From a checkpoint of a small mixture-of-experts model trained on Wikipedia: a softmax router.
Below are experts of layer 6 (counted from 0) of a mixture-of-experts language model. Rows are named router (the router's row for the expert), gate (a neuron's input weights, with its number), up (a neuron's input weights, with its number), down (a neuron's output weights, with its number) and show model dimensions 0-191. Each number is 128 + 24 x the weight over its row's rms, rounded and kept within 0 to 255. Numbers have three digits each.
Before each expert's rows: "mostly gets" lists some tokens that are sent to it at least half of the time. This comes from a sample of Wikipedia text that the model never trained on.

# expert 25
mostly gets: "Sh", "ai ", "oh", "ā", "Kh", "Ak"
router:180092141125152116140140113153150149115134153128134102150089098150127112142156122116130111164130165121094075116131158164146093076162112156121115118116130136171120121116115098129106093165101109127124103122129167164111133124097108136084135125092131159131103146113136159131153162131136124116137142121115129172138082164137115177117090137152125133093086090131150142131153149143135172122116155135153170176147147129110092109069119110137118155122163141135111071164147121128127121116134086134123195178129137127123099111173085107112148099108120128138117135121112144124166139141134107094
gate3:129144109080117124147119106110139120079090138148084156110115125115154119176150158164104127116128117112146134104099167156128156121094129103149162139118128135094092134156137085080171144123156111134150143100166132117129159123162139167149108106164087131122105135142149149106109143132118144163117135127114125113107155128116114139155148109082096098150126088129114153134132144157081098112124116149116123136102176153133175149112131188096157100153104141106113138137183103135116132151176155180109147152155107137166172114143156174120129152121130153161094133122134138120150150100114123105
up3:120107166119174132143151137144130113100119170118105104115141109116114131148171174112121128116139153107083133152140152129107112099101112086152107089163146127149114088107131131124088099161096122100115174143100133156113130191134154151132122106127133113150135119110123153127146157122093123121134111161107122123138098154117084178148139130190089124083095138144144102093162151161113128163167115173100148172136161130116146096116154142127087139136103097100118115141189125141122118156103120102136131138148094142115104078151136098117122097123117105126089088137159108121119142127104146103
down3:107099157110155119121121146161129201100176109125115093117119137163099108118153136103156115177161150156147086144117149121125084070161124110151140106102111094109108092079162146124099112145081112128106123126092157115131128127113132102120145160108145130116128132139166144124158139118123130143172167098123103100154081115126134162116108141164099141086095131139132148147152154133141174130097156146120138165132146129116119131144156116109103112143126111116134097094191107093168140125129119128105180114116115082105122111135130109146169121123129116128134108078119119115143158156162120160

# expert 14
mostly gets: "c", "St", "Sh", "No", "Th", "Ch"
router:116110127144124102112135123154157118168151098121098130101151124153138120137146135120154136141146127093116086125112120160099156108089129125180157133150129097138116152109107104144097114147139147165131130144120123062136152143128170076118153175070094128109147130137170115126120128098141148166150132111121133088181137131120074168160123153067170139135134110096171140148153129107133115109139107125125139084124173149123175146129108123123138125137161103108126095123074127159097154107117118147155138154138146092167136119172134107110148122124142135105145137121149136084153173133120177135
gate3:106132113146106143146104113131127107160145112111148125082087108103158097129118105145098185130112110091129117170105091118137106130151109178115111112129136138173168098157175139111136139074104104115171107110103094118147150140138124144121104117156167134176154079115133105128149127103122124099141136173131148156150113119121120117169133146131132118088122130138112103120119130111181104122107154110104096130149118121162164147114095139118124132122132137111130140076098133151087155156125084103125091132106115088105106117077129156184185119133120131130160099096142145126152108112142126085
up3:161119076154161134146119125110136113133091157106137127139144104117124115181146134136124136154141109112095073181115146089110102156132122122102134130124126157145146142126122075122134122116139139142131112159140135094117137140170114120148117120129108200118122118121091145128120149115129129100105099113133145155136154137126154130170070092093154196106120143143127134139157179126175113173119156102165164142176118144154144096083118112105132173143108111138102113111110134172114128140133135137067123113107118149163106139131131138153130130148184067146136123108122148106138092150138136121
down3:087133140125096142115182123114099125106085119103130179153078091131140135170100150151144089100140164133086154129117121088103134171138119117129125135121070104095116097087135139151130122141168135157122166087129103067102093127129122175150130105152156128138113143135119136091113140148150105127144086123157169145127137097106150167133150113120148137123116153127145086124169133144097114112144113170122129131124129127117125108112127119182169116158094115123159111117129140115096170160148078151096101176137101106093145131132141115116122121138110148140106141161142112103130089117155149129

# expert 24
mostly gets: ".", ",", ":", ").", "−", "^{"
router:197113107136135157112130151132132100167121164072128145114138159150130141137151119102113075123122134134110131162119115111148120105148118165129112138137138135136118128104129101164114129110113112123131134154152143110108140106146157137118153121124130127112147149139144125133127142094127156096105097108199115170100167120098140109100109105117157093107160141146084100155149072123138151190172101143171137138106144161122102133132119141133083131121139154111098127118156085127109173096141140170152166123127104095094103157128145131112114134136109120061102121100106125119153170158118070120
gate3:146151151116120155124128108157144138133139156116089104156118079085110120118132105142112089160146128138087140096116097109129114120125131118115134119167132131143151160084048159117125148138116121132117113125159108113142166139114147113134130125197163165137162147147127085168098137090104130139122071104135161120161120101121173103124136113111119140133101092119158125142134134142131139165099086132120162152120186145097083181117124160147108159154153123087129087120111103134109155158126152120132069125141144134152085090097122129125126130131122133160111140147120142079142108109123115132
up3:072094116113111172153105123133120181136157116155094107078152164120125096130110104121149127121117130086130108118114128131133116151098132147166150107071137129153140098138130139124126175147125087132124124151097105097101123131143146114159164169136143162149114143144136101134141065142146133115128112103087082145157131103146099146110102116143122149180125148118116137137129090136093071095137168119117082115135165120124186116112116123110165129117081088153148110108151160135134150091159143099143117132129129165115169143140123144146164135109144099148163133142127102149148093117143154127
down3:149123121129111131149128133143145143132138143133123159112138096122138137076119120153152153163124108150130135152125149161112123101111106130095140130137120151141132123142157121126159109122104112095080067161140119108114113138109136135190129136140107160125152133111130160154176130136149128093098128107145111147096113114113133120187096088105117089150167128116137115130139179116169145094135120135119159123126070119119114117064150082110092114095145089120130135114152116069124178165084129132130135166130132093155145092133077171131123123156175093120138116106117075128133135121135117084

# expert 10
mostly gets: "Al", "An", "Gr", "Am", "Pr", "Ar"
router:100150119098107081158096111141089181111145127112119119142097122130137108132145108147115140103142172078125102133133119115109129122106116135138129125124123147134120164178132113138156106090173126091100149141119145109137181132204113132120161167130181106110121106145156096141146081127127129163106129159107117115162147137142132115158117126084131114181122129075124124141120076158103138092140142153134143151079137152167109140122091155117128131096145149093145113134139136173152114126108138135138168128128111107165143120111118131143150167130189139083134162131146146151155098154104121147
gate12:169100116120120123159124138103093106106122119164137157110144145135145168118111100140124163164180161175107134130087113134149101150122123135157138171123122132114141126086157120134133125129168141106102120114147143111157118124141159096116136128143162102117137100126108129085093153150169120137171084112171107108164164154149115128085120089145180150134111146174128101079170134153130141095149143145157129127068075168114142110136142145129135074160132137138151116147131080115151142112102155107107114153118089118140105120120125114114100141143124163161143163094141161131093141130119112137
up12:156131124120115130118170108146121190131131102179107094111182138146123091166121099139134120119150104158138131100162102109114113132139168124156093105175145131114109135133142112120129140097081086105125122129108107127091139156088160140123111133094167159141144081141114088132104106141093156202136126179143145125140122116139162138079098121156098126111123152128135133147133113165120154115171107141116122106140147167085163133177121136130140112136150118120112112136157158113106155138118143139081193112120106126131130122109128133110133116087114138138141112110094116084154130145144171099
down12:122171130142191110127127097098100130142105139118105118122113103143151107139144095161156137124123122140165121133101141123155137132118125184145123118138158129105103137141093112146126118156124117128092135112155152117125088134156092157150087176073127148140111184119130091151138139116143143120120103092104131154145098156144067150165099143181170154137121161167115100156112113175137144091159132142146135123143142117110128117114115142080161125115147148157103174125137107137090132107127132096124175122126120114096121119134193138101127106148090173135096132145088116121086105104134145128

# expert 20
mostly gets: "000 ", "15 ", "10 ", "00 ", "12 ", "11 "
router:145142123094121175137161112125098117155138125106131127126113117129120168150136160218149103109090094155135127119087113140131166129113067158164133115121108122121130118136118098135143104147133125124151128153146148107106103128108106164146151121167151121092115137105174085137144120130096162081131141144133150134106091132150150115102130114126108108140112128127109105131180126081101083150104128095137156166144084133101085159130113114119104158146119119125168144131106131110103134154098129103151142088151060140152123100101131089154121112116134104116104128104137131088143115099173172128
gate6:106129134137144130129151121151126116136154105141106158115155122127157096163127132171109081145143116132190127134167108162121121184127099106144155152101122150110111083135189151121101140127116108094094161134108180095116128105137147174119133132138080166131127145160109112142101122159120125123061138149163121137145148122125135118151083141127126109162124133165129141107119123107125158105133125116155132072134096109169166106148147106139163142201152147127112117142116161133083153157084125148159127110127113170127131152125139121114147172136135165112170157150143142128110112138108136097
up6:132132139124115127117098131115123150118114184134093099100140119105098148114145160098135143098137105119088125115156108144141063132131148146073125156172148140146154134133067113111126188139074141116104110146107118174099126189115122094142115114114139106117136103128160143128110093137112115154147066142162129114109182143107106158152140152078122121134108150108155122119155124105112152143137099122148146142118110087151131129165142126140120135121180106143145173139157141117154113134161151098103094151151144130115135083123101134105163150143116149137076135142123105138150140113121143075
down6:104114088128103128130079161161140140134133156099116092128159083130120107134096148139155120108118142100117123148178134108123103070145130138081127146160126101093144152125046134129107123102124079137138136140154081137115076127099132107136161079162143114098097093144136119166137144137104130113172148140109130146126157135123126170137139160135113144151136134167126148113115111146125135158161151138125123111124122159117164170178134117127116149090152137133116118120167098110094136125154163121106133144122161100132167093160069144109125112144118126147086100143087163141146137109106110126

# expert 28
mostly gets: "Th", "Par", "Dr", "Ro", "Mar", "Pl"
router:125097148151124090122132094138155140123176104181083146148115103085132166123121132149145131160087136147118127088138149146123148110114105137130085132134143123113129155182106114065156148127153123145093119118108151146121163116141147106130185101129122123140122142134107093138145095107133108142156118126101148119168136105131099156164101157113125196139130138071147137171181119145108104126095156136110171138105159163168117121122069113112165121154162154127120115134148139143161140154124159120121153139124094128144138103115148120103172153128138143090111132107149129144122116152084146154
gate12:105122164155114146158111103085132101144142141113144121158181115114113125117122108122105104147120119124136128137118146136143129136118183139118098142147104086175158066130153113095120163128099151055118159138136136152084080119107153062140158086155133167143183168119152147161103136109170145090144127117142067124112092108128195118132109132096120123159110124115116133135111142116108149142135129097144141125122116146132115086177092127134120135090137112096116141128119148151137101099091154118136123140139124144147124144153166141152113135145114101125108140142136114138161110123101168155
up12:119120170120151121120078148109121129140115123117110128147098122168141165137120113192118118094111136133130111155096143148125104135114171089135101133122153151147114097131138121145128147142120097100113118108140158133192142145147160075084107130130123146089125143135111145127140148131137092103142142104157087079162158101138111107136164098105122115133095153159164176128135200121113154104116129137162091117138152132141153099130102151128112134088167139069128095132152105124152160140150140155103146101117147124163130113183110161149123102104132164123099105148138092146118137144165163132
down12:107107100159160148098148098121141146139178094158116155139158135132167083124121088113130147098125126123150125114061097106133112126109145155132136099084161145110119128168112123114094105150137075127115114131132106123123176138147127127093139125130139158116122162157129143181146132143098120112082163130108117144121113143146136103154109115109173183132154103151139123149107129120130168120190126143142140106139111067128090125140128104128120133127125099152140139080107142105140109154154160151117119135174133101148082089139111129128119129110104073128109159139124104104114117126099141057

# expert 47
mostly gets: "political ", "fac", "inter", "post", "support ", "education "
router:107087130107145105125104117087108140112148111106131125156134059142118118103167106125112109111164099105110124132167109150144086119149162132110170121137120165131090143127119159109127141120119118132099141124123157121155173116139165148115158109113135141180138115110143107136132161132120124102095142151147117120098141094122142152150170125113144136120077105132123185133111116127170147128118092123112120153086141132139191150110112136141164108140159081097117099092152159162128120199117121113150119165143138123127173125127100139157134158157109188143156171120091140126149109135086121119
gate4:130156146126141139119165160164151082159120144126148150125149150145112159118103108124166083147144122145132144129147165118133085135173133105151119103151159104124082116098168096110127147137108111125122127144098100114149128098123134153101125124145125161104116136094144171126086180084133143137160158138132138134163138144154168089085104098135168110094132128151126111138125139154165095138139141135114094084114128164115096161159089109130139141176115124114125139130127081105104146103127135122059128118150106102142156112112142126145091125081115104076101142117126118125125135082184118144
up4:147146169135119115153157156114146123117139128142160143137153142107118135082122093091119106118092123176147138133125138153104169151073151160121129073118157118101126100135172111103124106158159178097179129131128155119165123097134133142133114149104095141126145129109118148130133155132083134116133143127150113113166109141150134191081108118112145119125134102098160109140107145114173122132089147108091138100121156153133154150143131126147132139122091138118159181184147114134093158102132135141111138114151106098100138121121146099120133121092135119126083076137149113047128137148110140155
down4:109135112145149113154140114096102132154150128140121160085125112146134132160140130170158141063120108131154072136137123124136135147160139101144171155133153140136114111131120140086133073130124166173109133125125140151118090153162082133139128151149120131121135083173140115122105127165111097115098167145123106127131135142147135163154181120126151139146109155130102199115126105088134122148136135119150128109152139168130097118159130148119132151160107106135121138132110170153134109108107186176111107160124128173144126122115114185121150138169092129136115107092066143149131109117112173106

# expert 16
mostly gets: "10", "191", "16", "18", "198", "22"
router:118110084139113162098134170130150090107132110158145112120117113117099166163150120119115129154179099110115077135089122129142162172128042158122139141123162067147172152091123102136099159121167144149125151118137106140153111113159118152092113133122140127119124117157124137109092109100141129146132113139146112129137136162146121144109153145132119138094107121150132100156124071100097145106082122106130098127171154137100119140130103108112071083135154103115127135087117087117106148134113102133112111096090112129161113133134181116114123114088136104113155127126114137089142141140147088140
gate5:148135095112133085085096134120121094147146093127176108125135096146109148086108130185102115142164153149140106133142126104129144132107138144100155139161109097122111104114176122126137144101162126120126112172122158123118155137115143107094120056100127094129107144126161139155120080150158163157097135163169103106137091145126123123135145134139101095144140138149175165128147143115108155111137122122122136133082145082101121111156104109113121112125165146103094138147143130119139154126114112147164150157082113111113150111125067106176154082115136134124100086135136176133112139117094113152
up5:124104104123119140125122099115149127169142156142161168090146128150118122114147127101121145111158109121120152112087147103103138136125102057146124122126127169108140142115196145189146176097135131114148123154108162131129141155185139152126145140112158122148109139107092126133143176147132131170177128126092130153117118099129143132156143135137146095112111125119144124134093104119108119101135164128112096111113139083175142138111156173125117123137141172173103160079106104142140148136132107143145091141099080143089184108154162134114137166163141137132166098142132134130143142148143122165
down5:168154111131135096156121105105104130174109113114166164125131133131097119167084120076088127147131107132104139136154142124147119145091127128099113088138144130131124110102169150109156166137145133138153177124125141128122145117106091150147125126142122106173139195132100161114098183156129122147146135139085135164139097134125115101138138104099147115142146111156098107135136151108130131158117105121097113105134121129117191173159126094135087130110093107112092136128119111143115109158144144096157117113161125175141187096117169116076111112120086123149127105146165154118130149152143151092

# expert 62
mostly gets: "u ", "John ", "I ", "He ", "ai ", "z "
router:154125142160098110117172101137123113181102126093108121152151145113104115132101152144135151171113141133120139131104158153096167106111109109142117141127113153110121088135119091113114083157140130115121114140129147120126088161057137114126138172157127132124088140106153100134123145179102128146138159140122158156128113166161120107089138122127095115117173082101144123101135146147135119193126140076137161149106106151133099106140134127118112164139143114120125156129111130080124145122109108124108158109136146144149103091119062144167131099085110083122094109167125148116162104138115173117
gate8:170135115114155111149189140140145127097152116141104172148151143109136135133114139114092169120088106130176174122135104066117157155119126130149122102154130176108139141103098143171141114138157132109170126088152076117125128137102140139142111167151168097123082117109140120130116156159089123153130151114117120125137119112153143137114126124155111146109131098151142143116113188153132128162141088160079117167124141129100141141096165155145157125152099162129085097108126176119151148106111150123093187136156107118168141159126146143119134105121111119138129158112122134105119164111169120125
up8:076091130166139143070162122116109122117146058064127125126083114101129132133127110127118159127130145119139122156161128145102105119138136133103142109098111101115137127164128107123138155154160143130188141113111071123128144140122131119133148140128167094125097124110154147145086115138147159113166109142108149138098127124153135141156095108150146141158168046131094131168147129132128138149123111075108081143144121130127153127144115106100083079141108099173157133122126148108128153111126166187113158104098118128124148123139129129114087106133133108117108106128119101135106113149108168145
down8:157121125107136137115126157081139124137139143183087091105101135095108141121103118132101130084120104097136149098133089108166155145156103173117143135144170185116093114101110114123153138104106128139094122109137123114160136142135122066140127114160099129123125076105146119157146173105133101106127087130133128169137110142121143103088128104121124112110075186125119108122091123152120096132123157177139106102111146105087119106146162127068156138120079151101124151135092102135130130146149121130143098119183162153118131139127113147138154154133137113142078123115142141123138165121148097139

# expert 6
mostly gets: "was ", "were ", "), ", "been ", "became ", "including "
router:136143098108108105105151117131137087129126185129104102062146177150127156166110092158125110134126138162110149147086161088141124121147122125097097144124090136180088152109133096098139125106103154146097132142124100143139097136121131123145076077150117141107111090138127107178133164125116157158142118145118133101135133094107142140146116129125166153093149154117141143129131134118129128140142118185121140096121119130148095151076148132157153076119116118125115136114111158116135156125152144140103120146142092068127115141122135139134111099104099083156117126135109174109063106156112113094
gate15:111136113097151161168148139103068082106095118137099152144164097157114127122163078167148122114148147133151168154136098125122125134116126173094135094142094114092115109098138122127137127091118152141128133137101112121144099111177122128135151088097121133153113150121135106155124136140103161132105100127109099165160116085111114140139124118137121125141102105121144146108129149129172149123082098178090126158124115124123162098086134075117100140078092113117107100120093171144092092151127118155151110124121106123142108129120135148158166108138124180125115150125160179115099088146108138152
up15:144128160118162134170138139124080104108126114088137136150148108139101148102187149132170149112127129155120147112110123116114110129102146152107111146117141129137145092141072102130148144119106135150113152136104150098084138130176109122141126123143182099109085158109137098151105117148089168112116115130147117167161145138133108118116093131145134095087116114122126106125159170076151114141103112165118106176136159105116115125089137100130144124122108169123086128119092119158122126147135103172173075101150128135107103131151126139135177140171146150144120133091153129160168117133064131137
down15:099111141161097099154084109110178148156067156151087111095131141115130153145107110122162153107140114132146139126148147121166143130106127120179146110114125151173115146156113127129075140136128114089137111147143126156144087130084150133137159135114105121133166139135173119116074133118139129114155106136123118107110090107110117149111134140152140111124180085154135127135144096121094138119141155151142129125110151130132144153117145158148194081160102123074134184157102129112135111101135130125063151075104169128164121150175144121117092145134132139142124108136097116120144107112137115140

# expert 44
mostly gets: "i ", "ai ", "William ", "ia ", "ti ", "us "
router:157102141145124114131191133125105176170088123136130139108136141140118104096125132115157135144106117180146129142100170126057124123140157097142103160131103132137108085132120090109124107154147131130144105118147152140084107140123148116152124166132120150113119128142141108113171111124114143116143141133118165139163143157195124111114146144159076140111124105107093148083123137134111155150097104090139159160131094144116096102161144115148156136144159192151135143148129095098117143120130165130092132137148127126148152105164110109169141086118124126124119080138155094081097114169119151134
gate1:151129164096150129130132163103110155104109099132095169089108180082127100145145156128130091101108151109110134096100098147146092132107114139120141146139121147100135095108160149135174145183151117130111191154165132121109084102109129137153129122148105113105136147126100145137120153101129143079135142081112135126169120138041089092130096142126122131148128134105108114108106108141131139128102128103124139164101127171124138108174160115115135104125136150118115122103146147130155082124151117111126085100143089118113132149140127117171110100120130132130111109188107168151126100147157121147
up1:163124129129155088160086113098123125161127155127144107111100132124181154122167134114125163151154094126072151121123123128126132151134110162129158107103141127126108088157096124148106135111123094150124096134161185117140163126125112148129100135162117142145142130118094133161132145155143138149124104143152102158095147111140156171139174119081129124111152105133153100114123166087152085121150133137134096139153077094117102145141096155127111109117105116115119115175131153131120130130161084113151133112170178162148136105091097106120153135126146078132085165131179122164164117125118105105
down1:127124104118124117103123167099140157111143117117081125132116128139124096131114064130136145092103125185131151081086164145109114157148116122139089123113130103131111181083129153083092080191140104118111122131119108123114144104152099182134125140135153127148132123151164091128127142130125064125128124143106145127110116111105166109110111146154128137121135123113134117118148129141098123117073137134119164125123102126122108104133163123102129134138140149086132145126087083138130124159143166129104129126142114072085058161154154121115096126120120100169082095128140134141140116129175122163

# expert 60
mostly gets: "during ", "including ", "between ", "against ", "In ", "During "
router:155101141148132163125107113164160084091144126103145125107151161107126128098120152088118132134112107152130151124128129136148140162114121129114091151133166140145081111154092146122104172128162154106159108128158070125146082167085111111130118112115157138096138117124126121178105138126123088140120096099151169094150100100079140149092137146122138163112174152130138140152172129121088117162149160135114170106148121114122171135110129134102111088177128159131110122128144163138109127127172149124170087138133138122121160121106155119116192133107129112170136093154123144119087142133123116113
gate15:120130125125089106097137117105148103140072150083114128137135125151148134139102143140124084138110162127172152140098144135139137117127136148124083157123101130139112132116145127132136101145102082101137148107132181117117099084127124134091111112153165110113120129165153104114182145148106151098102089149152144124165135151166116098105139131104081159077109088136138141113097151155168136154105107142143154135117108192157103084112161153147167102089154138127125146111118109144119138103162096154101143127112115143151130144140120117131122173115126103137092129089159136139125157111080153183
up15:063127108130072162113144102091138097135120127085142152159156119147100133162084169156106162109148158155115094145107098126102125090133087118182107154130126146131148119080123148111108137120132114094115128132106107171151146113142118113121140138094152102157119102126102132138118181143161152088101123133155134136163160138109102122150108123126093098101146147177130114171157096117138145116107108133156100103107111133155127099156101144116114164129126169143144162143145107102145150088148114146101163095137144129125148144168148187147138138119129124114154095128165100102164138132125124143
down15:122120114153132143097164091171124127141114148109123115171119124161136169132115099086095147114120181135147158126107090107141101148125118086120101119109100120152104127137110158096117144119151127104131181105110138130140101125102123158142114146120167100098150068116109133123131129158131132146104137125104092147109088101143134088110156138127110129121159111152120115119113145108162147099149132174157137144121113153092146154114131131070078117154098189134155141180109130103136084110074107147118151158170090134089153143173145148095101102147147141143105119130138120106107127166111123127

# expert 57
mostly gets: "Ch", "Mar", "Al", "Mc", "Man", "An"
router:117138098190117086103116117149147141138139127124146065124106116113127119117184122155103129169140113090150091140125126117193141158134111143142133105133146103124127116141114110137146124126138105143090190088110143100088184160127135164089170136093166142100162134141131143123123115100083128124113102140112105129103116123131127137140160143134156149103120095095133146128177105087124159147125150109135152124110112152171106134100144150144107161110157136105155146109106139133140153106136163152129151110120138088099115108102099141153133118096138137102147162149156161092156124139097071091
gate13:128161160131132125122138137079130136114178132156147071115150108141158103125131136142125144078161142080168138112093153114106094131168157117142125155131162104148133145131115120124117117111135158067060116092140149108156130103132130112125113122137103144142156159111132164133137148139116134120125154091149143131119148105110135109155075106095144135127140129136128147172100158145143137147075113092145115105153111121111143098172144163127122134142132105138165099167149139153132138114079128124166145093129158080151160131175143100144090124119113118126094173114110092132185122121128161153
up13:104146106150127123142142123133118167142177181141166128086152122133155111125120103123156143096130076141121140133127142099122078134120085073126109122123169101134169131142117112159099142092110123109122100091142138127139134084096129127104140142121130147151178114135108122161134117096132155107142124160142126102144151123182171107129106121121147116107162166135122152134109113141160076077125144109109094076140092132107136094122146166129138170141124118172125166137148128108130093120101132093137133134146126159099135160152098096139141173067100105138090115102156129150135158154134122111
down13:110113119123153126124136077180126127163160143140143065114135147107128134105161118137143174154143143109109126131139176139145088120141121119142109136091151079109110172111106116102146104113119081152115125134167122155111156122114096140119140141113160133134168153136133097110128128086164132151161154128150091102130091103155121132084118132146128155089118115136091126110124118135182117151162167112123151109101170142132150103106126104161171111130149113147104159135104099108147120176101138177084162141127117122124091097123126131151159139087136137130106141129188076150115128138109145159

# expert 1
mostly gets: "which ", "that ", "who ", "been ", "would ", "they "
router:112159131105147154116116092117159135085138173108146126089121172119101100143119134101133157111145139143105140149083120141185146120110085104088149138143107157132122133121089143155127123106113125144107181132139104130120093107132120103144109066160124110135088088089132134120170124151117139117122134094095115080128149072119115142111162081146123183115135132118121120143137134134112116169172099163101121134124117128109100136135162121124100151135093076120135133155143133129179169136161138106125106137157123116113106164150161145130098118119110114154132111120197176144156134118137149120
gate4:176134163102117177181140107127099135088129112152144100112153167150133151103105169116127080095125117138142116137142144120146150161108144105131117113140129191150137128095165165108134109132151165080119106172152113148063160169100115129133107090086123149151139167070149127119126140139152091088137162109104107168095147145108118121133109126111124090124104133133124158136156073123140150145135157099132134138104098136150157113131126151153107161141139139112118158136171117116146091108152103147140117108121116112163099145157167108114108170136112107113107127120132088122144135146129119130
up4:096127089162125122102159166128189127106179150083096078103134150129099116114133134158075107123145121134136142095088079111111135111105127111114127136114094135098124116151062132145103135167152083156138132118103132135124129114142150141126143130130150111129162156129143184145109110133100116175131143134171124085176123113142138158102125114135114176161137116130132119113093138128083141133165112174103100135178092143091108108144152103101134127159141141122138098141093139134126134141115144136095140160145126103141176141079102129148121133127145106146157110122137104152144145109122165093
down4:126129133137141078130157144162172072126094127136117135173107136138124133140136115149076114153104156089087144116109097158152143132093155165147146146109138151136127156114170122151140164118167110160158104100092134146163167068128109154108150159117157151153160110124135130143107105126117143140075175121118153105133067106109115128169150113116106146156149101118151116118077126105087153099121137136106127125169137124133134133133098125130139066141129156118147098121129152099130097089119124105130110093140156151162113122138113156155134171126105150109107172107137098125107123107120114140

# expert 51
mostly gets: "u ", "z ", "ton ", "ai ", "John ", "ina "
router:134137138139072147112165139127131153154097152118146150150114109108113099089107156149152113184098146160118172083118161155096163114130100129110123159132107138121140113120115103102139118123116165144115106119131164092137103149091128120139149145112173139114090142108125079120163141127133128148158150141123200118152136159183132136096133131162134115131144085092129077133170152114126153175123122082147169177113103131133104104138131099122133149139144144160100159123123127095135102119083101145133176119118138115120112116153104142123117113102114098137098109168138146107126133157141168165
gate3:197113086131133129161141115143094122120145180138125144157109147152097157147124101136152187145111146132133149151109110145126091096167160154073161128153122129108146138122074103164128142131157111154123125110156148166118145110121180084123164110130136154162127108119114128119135101169128132160104112115132141132116164115079151134080113153085142159116113133133127136173150125114157068134147154134135129126087149113125169146095107160097105101137112135093115150156094146131107160135163132154106094129122133131150145111121109174120142147143137124166092146121138138092113097109146151114
up3:127145123148156153123124096141134152117118130110152110130152165100126119136151086152116102081119147147074155153147140125170120141122159144143129140127153163142125122157084122094098120128139108096120111141169122112179132138139143143072124095130144111110117108123103074118133132137126123146078123152146110112117078096164134127086127128125102093095098145100108112140090145163096144089123119139139061117152136105148150156106135168100162178128111105125161090144177159124127086124131113119146116133144127137141152130101117096112074166084168142127111130130162163128136127144163100107
down3:158099102113150130102115119139097071104123134147119147120125133113160138157126139162108098092157138171125145153147106178132110104134087109109127116118105164117162135108136164162158116105114123139100117140127092124129123124085130108153171154150138144168136085115135113172118131148121132087138107118126116146176147092124166107113108190131131132144139158116104139143143123082145147124127138165119133061151121084161208132101105101136113134119132149099100153143160110162124138163155113137135132106157125128170136089122098114122138078129178122121126142163146111141120087106106128117

# expert 59
mostly gets: "le", "ia", "ine", "States", "ies", "me"
router:129135128184081157096116114110144182107112157114116155138109139124097071164160128146132135121114148133150129132117155129147143124121105110109112085146105106130116141128152120112157150151131067096140153144128126128128122115113116143095141142129110143146135107164135158125156113130131128103179137144182149127089144124150089105129107181093186091126109108120141111127113128145133107130110137129127141122119101147103114094100140126076116123099140099115148108193142077104180156133148114140136168146112115170145112147177080181112125100148120102160115089110104118135079132137132118146
gate3:132118117098085163105167111137133136123098094150119171105184081095123096130153133158103082155134129132149126113168153152149099112147106099119121155144142111109139135147084142093161142132139193143167136130135133107145115121084133145142133141126155105133125152121093173111130179133099090100109123112133171148138166131129143147121135128074140116126148142138147104133095169123117142176165142130129147130141123129165140112086138119107156153156126149121156104090141133103129170102153135080147114096134140155133167139127147152063092120136125131136113101147090106131084140109162143124
up3:121126132114123098144122080090108098127148100134129136091161098120090148136140142114148153170129146098136131098145139113103163161136099119112183125125101094134154102165146127131144113115116104118113126132126169102132085136103119109112151127134144116117173117134102152151138149116166127137133134130096172101132144141190125150168145135088114140117151170147088077141131098157166163137096128129140178104143156122137128176121116158121089142146175147112148123122123112148171099130184093146098134153113145124149123164157125099143112150161170091156100116104147127095113111145093167117
down3:152115097102137110114129127147129158127127094111154165151105129134158118101108187134108141119102139155138150147118097115142169125133081111146152165091107112115147079114142113112107154154169099085115133106145111087140101160130101127138142130128116151148127084110146107149086087142154144085143116103143095126157114140108122134140101159134132205121175120117124110147140147153144150108148152150104153101142089119062139133113126107138138132083125103127128154141072117120172089126112155121138105133117115151165121094136132170131137098110114081074116095147125121121118133144085108143

# expert 12
mostly gets: "C", "A", "L", "T", "N", "S"
router:133149076150087158129100133147146099177154118110126141093126133147142113175128128164121172128150098089111094113134148123116120098124122125168108136127134115115141114121110104117120128099135098132139163145151113104030175109135153142128139151149129107111139120122153164145165088137091157127165131123102121131132099174115140146159124125112129135066141099140154139159163138126122193117133179099133108133122100140134135134114093130115154099090124095150156125124120116166118166070106123137160110110138128103153083122126110101119113124096126108165155137161119145125123164120099130106
gate27:085137100160116103125163119124110138136115102168115102104178181116136119124142164115139118167138114160137117160149152119107125105124119131132114095108157085125130128106128162106171140134115138177116095103118135098140119123109092148125137129067138149125143136116092118110173101125126057123078115113136109156104114121123125105154149141118166143100172143119103209111100116136148128125144135135090084175130123119116142109150153109149128151151086142144126180112111149172117115079118162111092109121135133116073127145083144117126135105117170126135123108137127108127113121115138102096
up27:149130127105136159144119113124161118152137126169099139167154113181120145080104136188105116106132135075118132100106139135108120142132133118110126115148148178117135105096150122166113104114140128095108080129083138155155167132131146128147157108077095158111154122162149141141115161176176147134167125145153156123144170124083095139126121122100121117158104135141115163166169094122146117167123093088154128107140141161133143090169100108145099109103125119120119130121137140130090151129149129139143133145165120108102142110123161137144151150150098144085130114089155131179101121140102121085
down27:140125120145101101125168121079148147114178090102098137116091186138111131080130158141125163121134121117121142176154125136104151143176133138087120185110135161143114079147107082142159131156073109095114157147156132133086108117135123152137124150156152171145105160124101158129149126091130117112145142148120185124094151113117153074120111105095088120096097113110148132109152134121131117147146153123115113127147133099164113096119122150137116170091110120131131119163138103106141128110136113148124163112133141107091118138098139138119099116114115111093171154125116148127077121088151105120